{
  "num_hidden_layers": 9,
  "n_experts": 64,
  "experts_per_token": 4,
  "normalize_top_k": true,
  "routed_scale": 2.5,
  "init_std_router": 0.016,
  "tie_word_embeddings": true,
  "optimizer": "muon_variant",
  "beta1": 0.93
}
Below are experts of layer 3 (counted from 0) of a mixture-of-experts language model. Rows are named gate (a neuron's input weights, with its number), up (a neuron's input weights, with its number), down (a neuron's output weights, with its number) and show model dimensions 0-127. Each number is 128 + 32 x the weight over its row's rms, rounded and kept within 0 to 255. Numbers have three digits each.
Before each expert's rows: "gets" lists some tokens that make up at least twice as much of what it gets as of all text; "mostly gets" lists some tokens that are sent to it at least half of the time. This comes from a sample of Wikipedia text that the model never trained on. Tokens count by the router's weight.

# expert 61
gets: " the", " of", " in", " a", " to", " by"
mostly gets: " the", " his", " from", " at", " their", " its"
gate30:114122155156109162094118084061126100104114095121149069180090148124150156081123171123128126075146056125175117135082144103143139140102154165154113140082176164133158103159109167079112156182130164175103166184157157141114084114130083083151120085104126133158099116106121131157072131119107095095090120114174115175087142189105158141130115126093067049175124153111200105138098095149092110136083
up30:060104169121166122130138124121109148110114089143109182117196119154128132203192131111153133079114108120069200136089115166070101089104103130151151168123169148106079124170119136122209140120096149063135170132105117165063131088185133124160155114134144090100150105081067103171138137118099087104124135146105130188098095122146088053117125143134120144149132138125159085159123185118104124179135
down30:151157161087230108164152094131123181159044145143081115081087203179112174173161138173157163080087154133128162126175183127128138123125083157133119137132151119088127153118121131181121158114155176109136148082115070114176109161125152125120114090115096102125122130077113096178156122086125130135114097186096089113112138108125067142157085143118133146106091074098177087171143136130098107151100

# expert 60
gets: "\n", " (", " \"", "==", "(", "^{"
mostly gets: " (", "\n", "(", "^{", " [", "|---|---|---|---|"
gate22:129096086080110120183079171140160145070159095120141123116169146119124171151164145134082115078107203144109088118080130172106076160097108135157116143057169113066184094094138117126118193141053101134153153113154098122105165162120107120109166144160136140145148169164126160148209122084108160140128109111087110139149161128144169072115158161107134104133092171134166127094175152157138072120075
up22:078080155098134133175126100125119126129162166121148125164141099089139159112163127108121141095163081133159108143129105054121100159168101131136158095082156144166154133115099152099104133103176099136115118075134054157192105091204153086071188054107118216149124178121112187169125106128151113105123163136082144144146145133159097117085149135136116152121091165121122142100137186139081077149065
down22:135165109197118133094128126064136137135139072158141095104114151073128162130168130168110123141123123189121125115189097072109059080127143113111145141114120083142160120145063151173140094147115118114177142161128127173167096125136128167073097107144145113107120118089094169101110101150172135140137111077160099130146149123160080050176165105074104137183107067136220105126181151153158165143164

# expert 4
gets: " a", " the", " as", " an", " to", " with"
mostly gets: " a", " an", " his", " two", " one", " three"
gate5:120192136129097177118087106131141104108120102122119171106136163080108136101134126106144096132091159150103038128160161106163160117114114158108107053028151119088092137191117106143165163173107140171104143131103183164107179174099098192125141140126129136161164133101136144110175096104135176100108117101186143091145152105114199103130191068143114066159111139153152126101098112082108133103123
up5:178186107169122152116178133139135103106131132167105158153107207129110132126123110145120091139140056173151160126191129151186144205109070138101100097133184078125128162101102145168088163155096097097088108119118102189110119103075126194141117109137095174089092109140108114129127158128163127161154134106169156141128152132093119084121093179112100158137110141156061203099114048118107099128129
down5:122133132087100065158097164115163124122172101124111111124109148087121105177074133105103113116132106130102117125164104098140183171114123131120135071157150133107127081140118086138180144135139123163174134118174088113106070094100102133152152103120098099177097163090076090111156124116156170151074125056102179109115068089078169078148142127033115169104110194095162173126143076117066131114091

# expert 38
gets: " and", ",", " was", " is", " that", " were"
mostly gets: " was", " is", " were", " which", " are", " had"
gate3:092125114068138106067148190154105171138111202097168157084181201163097116128132163153139142210166136160111132095138105109086118115049120149109134142113124104086155133099093142149148166152163130095130108098144130154134139188140122105098153197087147169133115135170078113106165171137164103100139193121129154133163114175150123074076125130172148162176110139105148118115194148166104140120091
up3:190132160210160114107194092088092121154044117090084130134128179152151103159143134153091172105108111123141100160122161168111125115122083099129136115137122219114143120163131091100116138173148115153140134049105161146068202111133131113142102164128111076105081130099104103085125085142132157115155152151132123084110119157158073146102098180154104122103194146085107140173099116188123148133111
down3:129019066089173125080148135139093139123101199121133114072193105111126173114109103123081107125162177133176106127104178106126110169121155127149124092143134083105086110158149056160135133110180129094184190095146082123147138130150163113137148122171102184176135143164126162188170126173116126136149124138144111135155118112111036143137125140132145127176131101119098088113134130081137136062122

# expert 27
gets: "-", "\n", "|", "==", " •", "″"
mostly gets: " •", " Preceded", " Succeeded", " Website", " Phylum", " Clade"
gate5:150133114162150153107122149088103143225173117157085139097105131110110165146116087120156099100091141173157102113141154115140086125204149090121118123088128128116111089140073136147102132070054106073098108201089160147157158140078101093183139162165155089158173164125148038111156094150120091168113083107138124181109062134120138104098135145145144111170090113102143157089080134142159125123150
up5:125107130065132102140124144119121142157156134171111117095085190119085081096118092119156137070157172107158092157147108187121121151159114118106103170112157107118106131120133162125099143133164125096146157155128103109160095054113126132075094044094113124095160128101127148114144129155118083142179083119193179160128120057178100128180086087145088075120067149143144110178091091116107197171179
down5:193116171124097139145127207178145124179140114131146161125123142113103089113109138187101130099120138112153136141170142105132135052088145134117117148151130098141129110075098127107133123086112129188144103093174115114164079102129169185101110106113086078104072161082121057088153106100146127161132071137152148109042108118184147105118132123178110115107170149181062152102121107128096043159110

# expert 43
gets: "-", ":", "|", "N", " Born", "="
mostly gets: " Genus", " Preceded", "History", " •", " Coordinates", " Website"
gate5:164155136137033159118103178167153167175143108153118166078109159116170112116108093082157120116082062093139207119118125109140153122122150078140171157133114087135135163134099171129096163121130180119141146112051181125139123127102068104151179132164087129102090185113149114150135107132185131159133088116173145096091148131060183098161097163170103107139147109142088103130194122128150171135131
up5:182100153105108081119073137139103093112151137167124120169124116126126050108104165081199154143120170125173122124119133121106165101126153103121181089103135110095131067140124185095127059182116086194125122159130142210186124104202098158090133165119112135096149132116146124144129084129128100183165201106169110080151155149130133117067125183129150131135160122117183128135129141161133090181105
down5:089168131087115143126121143134128109118159099133132137114108119077131101136121109131203109119137124132160126141174134156112131120122123167124065108179141116106169051130060146182128157160120097103055112114077141114134144118118133109176043132118075113128085152150084163156145133113164131155144143128183100102128161201099131143099094134137157162146094129211125119081095046082198142200151

# expert 21
gets: " |", "|", "-", "=", " -", ";"
mostly gets: "|", "=", " —;", " |", " Binomial", "After"
gate2:147130123144176084040072111075134061106095091122181100097153122100162168187134143116115111156097135150126110145165162112157144103145141064099089170114118154140060110138085109131110158198111136061114072133118124117179135136134106104096128153163100094072154193141106167172169179145136144107150112141111102104077104102107162144114158141173091099141113094131151114120119120118083086050136
up2:112126110121121170086160147189144088134158121139191163086147120104076158179103172092083176127135129156122156110140121106162148201164126154121084115129124059150124063120144166070109168114110130103105081208149114184149125107109154149107129127141135175126159160122105082100093115161098111159065140162136108125171065088146148178133209148101173103117139122139097177082127145163133128133077
down2:129183074144082097167130113113145045106148123127118185147105145115137147114132104153181121166098071137144203134089121094135082148156147120182112097117139175131152116171106143105081133161118114183089040169172135110172149138153122178152157130105144137147112141131168117157098123129092137184073108159139123135154088095162139102132070173094097136115120168078055156105101111100146157205119

# expert 12
gets: "h", "k", "l", "n", "m", "b"
mostly gets: "sch", "sh", "k", "l", "n", "zh"
gate5:137142181142128098174128133157132100138134100150138138161093162164116152145070026156184175114148080104067146122115064099117159067150160128103144116152111095145131085161119139106147103086153141137065099165141134121071127129100167131102126169127173098142109137106138054141147152104134100172146047143098090111081102100064191102185154123134153138164149126166135132126097188125076136106135
up5:110108143119149046111147112146105123067139149096063098145098139124099101122201137190160144149115143168132168120107120080128126158148129131157153158146125131057126124097192150102141163102096116108163097173174119127101144061155168129121161170127113135101122210152135115146108153115066150124076163116151136163100148105095127118135097091108136083092154148137153134047044202153130158177110
down5:081075133135130117185121157139147115133096141037119130144108115105117144116131127165141186107134138091093125153166126131096123141180161103164164119103158114065112098116108110112122124055126110140144125135084089080116135101092116094093133025127195132117148081104142126072104118107137098121073173075167110116123145153173017165106135127107124167083137139190106132082112143150162161140092

# expert 29
gets: ".", ":", ").", ".\"", "\".", " -"
mostly gets: ".", ").", "\".", ".\"", " .", ".,"
gate5:064182147147068106137085108095094058071126124122151118118129094111101096113087101132061079119142085194166113092145149136156159117102103098158127071167180118097135148119139142125127112101118150072163132107038080110115138119178090148148124144106159144157130129118117087101092118145123155075172219143124141173162109140143062121104100088106131128133121114130164170186113150158130125066164
up5:110183112128153154126158117203049106156142103118096166139117048179066120130133114081097121155137089113116076127083188118174091092088098082150134139132160134124155123106106167202139143120109144083103141067125134103188088104121124103163131125122153117100109132138095130110133111114102140158200137128191126104123167126098120168174073115154069155113094137105167129139140150051069147095127
down5:146200131110108127111153116148108129101107098132155096112109130145023139137147118118078193136125171149131154197136150083101107099076089141126110121153103115120136111143129158226147115115133167122130114139057186161175166073101139164112133175072082111109128117109141137153161083132165164180117148152117070120141149087122140129208120150118118092219177136113139109121138131136127135094077

# expert 53
gets: ",", " and", ";", "),", " –", " or"
mostly gets: ",", " and", "),", " but", ");", " &"
gate4:109139126200153136153189164102084116129010136100125114116055051080112195161108125109176104147195123166164142136128132079148126108109117090151097124166089135146100118109103102186187152158145149131141173149102113131147139184084161138131131164142086124103119127068136120138102118117099110114147091106094131130155134128126162158139139112078114132171140103216139183075160139148113135122151
up4:178125121145106125081146091105108155125129162166150116101114143123083135054138093143203114106056161138132113139194147139096138095084135193094141146092129116169145080113066143113109141118116122196155111162127125113090104139163070165158124135119066075105106082120142178140133111101127102125199153096145143129137204181143156161071083145146082105184127126114099094128100134076147133172168
down4:138159093119139118162131162109152147118125129153113129126163138093166114104197150162147123102128077124099123130138105111159105146193145164076185135112149130071121125190113156092054156143113110132057075217093134097139082096144118173152131142113163108162157153117124094149173138179125147145103172134171110174037127119126138106148138161129047127089132140077149048155125141108126124090073

# expert 14
gets: "m", "S", " In", "A", "In", "s"
mostly gets: "In", "See", " In", "pro", "Or", "Un"
gate6:167173118157139107139069155124094144129159128124203133150173119129136200133151141095122096099141068094161044149140153171056149171139154109108146092151126111111158121067157109138097123154132145090096120130061111119107192179156071081133141138179107053172144095136136157098113095125130126092120096152147125121128127147144111153145118061144143089086092175129137194132142181128085103108074
up6:083097137159132120109125082172134118106152148108140143106158151112126139145082149170167137120051097158168165197154118135094099121162155169095113016142083098171120092100167148201148155126151132177112155126151105110120124118114146141101127133139127088149124151130126140108061113190122114142178082112107108136142172122159131112159162118170121063145149151083098197177163165167035125119128
down6:144133143133133140188181110133171106110132142140127093175128178129154185109115114201139062142150166153164126162089150096164081185143135165129064155178094171095105194110157085105153094107105164093136153118200144041102142171152121158102120169124103135145144065152118142149157163119102106094135138180101120155131166134111162079097148104134143072101106098076121151187164099143124133154136

# expert 54
gets: "ing", "s", "ed", "es", "ation", "ers"
mostly gets: "ations", "ments", "ures", "ions", " building", " moved"
gate3:111113156080146115124136157126099148124102085144145160151092121092099130116098169132094102102075145105148123123182089123134194158014125151133079130150143129090076107100173130158127120060152155141093127149138087158071142105168123146115165122141144142104117133145128132149132145072097171198122111130080183116123068104074076160153119143146157143118090102093080192166156143092158057180113
up3:157067119119115156132106139091115093142146121124155160099099130108129135094122144135112120115137147170200127150148120103066170156170144083139126117112047111164105110120085082067132128111149117102139161105112123159113096166092131154119049087166112151123162132147113113137110144078109108072165183112103130143159090138172125110114133154140148022102164084134161122166112194184073198072176
down3:144092088146138119136119124130150131127155157165111110133193187145112182152169066168174118140190143183159147158112125120131080116203161117096183144136127171145148198124101151131111153155106039122127138184148109064144077126136091087100133130084113087144107109122153134112179073180152100085202110176142137152112144132143179117113135127118141084103124116090128132141175098116135201130168

# expert 17
gets: " ", "–", " S", " G", " P", " M"
mostly gets: " ", " G", " S", " approximately", " P", " M"
gate5:161166192103091145142105142121096093172145146137159207089134069135103144095104147109168125123137103109113130147180139084122125152055120144174158140123128177059094134086137148118121143126122193139110151107077154110094127161150060158127138092114153126141112229157142154118149111143055116121096108142167085084097128120152146211150096141159122107100087163091112107172162161108093116075145
up5:113118153097146142108062164138110120113084175121105111112047149117162179126100100161129078111144172118178100185148182129161105064128094109119134084117139121087126142162168138091174117084129128137159182083076118145159093139159107146145093122158050165132143180121105156122154128184048067167128141156130180137133171098167140182120145176175177076109114135164143132137121117116115112153106
down5:118100167053122096160149122134088161146109146104102139113143144167090161115086067115184169140121122143121162096137143201147131173131130130157102146110139128078101124047141167135104117120163168138156141131107046101110142111066176099107113181126122139118129181101118132137101174076068088174055122121136131098123155078097084187194123067123161145116112070130186117114139132104137104128106

# expert 34
gets: "an", "ar", "0", "n", "al", "k"
mostly gets: "sh", "akh", "mir", "gh", "rist", "my"
gate5:096241139188139171097111148125175114186142085169160102113123189143129164074119077107182147068123144108118100144123145107143172174162141144015127133109150108101132109158136136150155132179138097134108112076121142190147138132122114150139068117113129122108112107147059119140080103110126142174127149081113128118094108132134124119169172099141132189093099122189090134131168162156134157096108
up5:142123159077144120136126131189155132103135129115201157083093070163146102098136182135143120131113143109176077120185133115123131137116143119088112146168144135173133100127141141174135146193122118131104124056129120097128168124107134090154136178160223172136101199135088106183091129099054136107183132108166098085103097129104098159161139094089158194090103125163156141144197157133108168103136
down5:164108080083104105086036153088115127130131149125098171209139105131125135156131079165149134121047107100183165118093125150117094078135112134123127146096069156108151139166129124121153160136119136108149158198067132149110103159161125079129079164102169101117119105147160085076152118160107088154105114132126157089188132149174128136105111110085140097197152129149115107120126049102170139180081

# expert 35
gets: "or", "n", "in", "iv", "est", "an"
mostly gets: "iv", "or", " except", " popular", " son", "lim"
gate3:125169062093101086148149154106123117119158118129097167090098162145103116118140152116127086113147074110149091177209164120116139134061097166112125141080070113096088114075129141147107096079081152065104173161145164139105133130145192153061112158113159112207177155168103092140141084180180092126129115112132145143147114118097145100153176160156141097171106099164201129124107133100109155107136
up3:140187105160101155111094153151100093096122133157137127180180145090164163128150131114098123167098161082150148103084112153149079125093153126121120122122130138116137094200115157082061123139127120112085158076151076113137160099108170149136127101102177182103132151141163042135113136125126074049167134190087072137194124123136092097120168136112113109124082124174148149121154056117091061115111
down3:166080177047141081137095128155114145129106152147124159159151085090147181193117074099137096089120137111166087094132138113140128132137127163083058102154076092110101133115092143090137145157136140164146155140132072141136123114155093139107107176109135146174096130090151097213110081106119192086153098155138219137157132137121151130121137166152101080164149129116087122102156078049089158137113

# expert 24
gets: "\n", ".", "it", "==", ")", " there"
mostly gets: "it", " There", "There", "\n", " there", " According"
gate6:189105061153167115136203172155085119134093117135155111088095136145140109158161151126138132118147119181099175147125138172067149107085118204160079137169103160141100078071058072130097144119148174154101136110114129144172142137158115127138181164115093117164170132141127116152095139137147162187120102135108150129158149147151084159141124087112091079104198123170188157137167189139124100094170
up6:114116129125119159081109100126135127069115043149124071082099104158175151112130141103073110083091175121122083134129164112168166115147126089157121130153115130080200154134089182099161106202136094078147145100182162152125122130153097086165070149111138173153102141109196102138167110110170121119153106111167171148149142121084153116155154169134107181141146100130099095093168128171148126210087
down6:176199170093118144104127161153142067120081150113185153110100107177156145128074046157121128162115081174164085154191160103176098153159197113116114146126133128126083165146144125124127113065108183151113124154124137091112188041128112122153122108147106077153183110132112068152130128159098166059105136150136165107105171166123150165124132075100160113131122138105145136111135127166159124155158

# expert 48
gets: " S", " M", " C", " P", " D", " B"
mostly gets: " P", " F", " S", " K", " H", " T"
gate3:109150178061149130107133076095148151117090161166177087139152198162193150097152133106092096151110141171127151156169088120123164187090064149098109135093104140100107124091122190102134135206172086095123102116105072072160141130105103117139109109138134173130123130147161168062134127151118132148103095183137113113093162114167124102152059100180147062115138147097153131144150146144112093187147
up3:117089110090089155159186093117105173108061111099171174119115094090164167182131098137132138156113146100141105148125126105131119080169173122140156117148169166135134137213111085120133137070130087098149124087103121135103141143122151154143181141158111109145090103109154086121187129132152152117107110109061149140085085170124088190151161093119170181135134047045086169143132159157101140180140
down3:184031104057110149124122117118132101123122173145121134157139118115119167143160159073115086154147114157125154143095132153128128144144166118073121075163084140110105153137135146150216133104140176157160124144079151096116138114136149170189088154120090118117150064143142132146083113134120152103147070145165188088137145139104146113129122211146221096094154096132091146100066124176117128183110

# expert 33
gets: " the", " The", "The", " first", " that", " his"
mostly gets: " the", "The", " first", " his", " their", " two"
gate12:125117140140163139178136088151166127070157096096126109123170153106099145094171143123082110116100127092125146136068140125174104108161117097098145108105171147073099132144103122096079123134104116086130118106120135084121138103210065070051147123077087100063125123104149167153078149108131151182125139084137164179148174151116187120128080192170130075095222128140162129130111125144157134112148
up12:149095077109122107167136107098152147138124087090105096169123115148167136148195078134150120150065128198123153094115152096114111203131071138128132109080114138138117088123092157119047142136099157090160152117144110088197109159170088082192149087154100131047114147132091161134118133132150111153093093140109202143115114124106145125127099063201137089157133113156128109186095117140146167092119
down12:149057056142182141067160125122131120075086175037105093108098137134107149126056116090134103150137123134172136183140130160129171134101133122158121163138078094166151181147123119105186144122129089162086135078163152146129106099102084189139090083178115207202155129106159135122120126178101128126131196161091127100103115092128128153113136114094154133150093108163153155132153109139157163122130

# expert 52
gets: ",", ".", " and", ";", "),", " or"
mostly gets: " and", "),", " but", " &", ",", "\"."
gate6:158153150084177106165116131105103101096094127143133146132111087079110112165154189191125151113086113128158164145253102167099136148104181101142162174102147136151099111066138092129105171127073108120113066174115118148143156156134185096197151166143103092119075134113089140152156121127172160201166100134170071137156103167127105107102121162108127180099121157091106116134123153152139136126127
up6:115121049184142189119140122134111139140143072206085108157127124173102188140113152067069129152155137155094143149118149130164110122144123158188108073096118151087175152105158159140136099065129147189085108095110121094157108136113105102111118093129060155095152161093148105161088101103110139156135100161146094122126098141160153169188080131104118167100125097169161146120089108067052149135110
down6:128147077156111138099162084102123131072131115201181119135073099159128110108134118101084116161164140107096137152072132142108170161097168155164099103137073125128080121087157076170122170096106102098143118102220149086132119116181113122102128090088153167133142158104139126174099113093093097165126136103109101160136054088176173165207100111169147118155135075089159151134112128098086160141094

# expert 26
gets: " (", "\n", " \"", "'", "==", "/"
mostly gets: " (", " \"", "″", "′", "(", " $"
gate22:074180121202156139108112120167132142129135173110142160120127206087095146096102124151116107102096106112162140113090103136103140053098112152101151080106129039087202183197193134153127133142096133134132146089157061067084116158142093115160181137083114136118133119136179149099157119121098130105119166158190116159176182174105140077152081118125109149132137160125154117134139142118153150131148
up22:112089089128160130175102133199205135139134122172126116110181165100116147177089127131169133142100098126104106153136137130118131130133192109146141091077188094089170176095192154119123087115170123145156109148112118146156129117190135146164188152033168135146106144143159111135175138179156098152142099126072115138135105141139172069184124080158119111131161107131178190143151165108138177169154
down22:114137095160103141139096114126107120129203137110116149144127096133095146163093138191125043185108127103114170088087132170139152154114112160152130170221115168125206146083119134134100123121157130111167067132150114151128119110152175147166102104115118122104074116179122162121212141171146106126110158068113162182157171121127146065151167091116105161119093148151096177097146175141126131118194

# expert 19
gets: " was", " he", " is", " to", " He", " f"
mostly gets: " had", " he", " w", " would", " they", " has"
gate2:129120132095088155128103183124174116110102137138152182167150109112130145156142143107137149111154133113116069075096144126132159104078092204160102147103149112201112144089167129135150178102078085106124126085083121095120136111154172108151162109088133181153110202152146138125180140188157103134104179078117125135121112118066166134191176121142154132167109200151095053128177107093119091084131
up2:129091128128094101074139095161157105124166144105115164124136126081075076202106145065133100134141174162178131143123136115157106105152146147108157136134174143113149172114109120089140111128131174121114112153138122187123135090131141098093177137138123131181164193193212146097157114083125064134155120138219130141151109146101095140128155107124196175153152138086196082068162127125187121114118
down2:117118116185158142148228077115153086159083102092138140116091109126131126159145140122166192209150130123116109152158146101108081102172108098123081077140142104112120137152107088123129136173135121089101106086131089169100161144132138133132053142169149160138143122107159142128115136115194167162110141176104118102088182175125111120148151174153080216088147152084144144134166179147097170161181

# expert 56
gets: " ", "-", "–", "/", "'", " /"
mostly gets: "–", " ", "/", "+", " −", " mid"
gate4:171143142150154163151059160131134113117161097148169123195105094157110182161204132089143107138137147129105091086155116177133111123162118163066103110084113161102127140120160150104154152220150123130118122140116112144101091119161140090138128119097184069145080129135165133115147092159112103098149154196063189051131131162128130156136153110104135100140109190139149153171162089152178144076176
up4:154128043096115102143161112191163057149090149121130153177119071112159115162137173152058144111131058130140144123143126126172131117217169089153078144177146181108160095155131152161142110107078130135117126184110080098149120140136193126166115137122123113125117128125116117180141152136120167127130085146115124081152075042116120117090101092118162077129204092143125179143141151132123118120156
down4:110106141100099098110146158126107110111109065108163171143146161199123090155117128153093104112119151111128131078083104148124143109071103178104140169156066119106058154098130152119215154102180153099140099102164102155128068065122136172149142154114137115112087144144092134142125093180154115182140208140135158079063146158175111121126152122123132139100164092185114156095189181100113126163149

# expert 36
gets: "0", "5", "8", "7", "6", "4"
mostly gets: " km", " century", " five", " six", "%", " million"
gate5:128131073127135094077103171161115152129134133145158134061152168172152054095154051161156092123147118097141144121129153127144142097127182140118122092182126048166100084088068105096103146164137144193103116103160119157128141105081109140036130112124065157126134201151142107120141107123131169123102124168139156191147128102137150173072134152159141124136087113173178103121072157105133105133100
up5:136075136110184086121097211142144111151171125105142061093106130127111163147100126112140121144132160098164087130114147154123132140137106083182100126107108107113095147181121143155087116141135086136096150130126053139129131156183111148152083128109175102129141157106136125149157129148129082098157133102151104155152174107143128136145107159101096090077213129152176245163171173145052173073127
down5:103174112166105140126133100150096111110042132101111115085188130147115072080146151159090111120160105118170138112135153153148087075189187115127104080072118095116205102134130066203125164107125151123111129107123119110161155096120114164085152028081157144143097182147123167164116149097070161129138112071135130135131144147115168099106115155136131146081157134106167053137131116105109116144103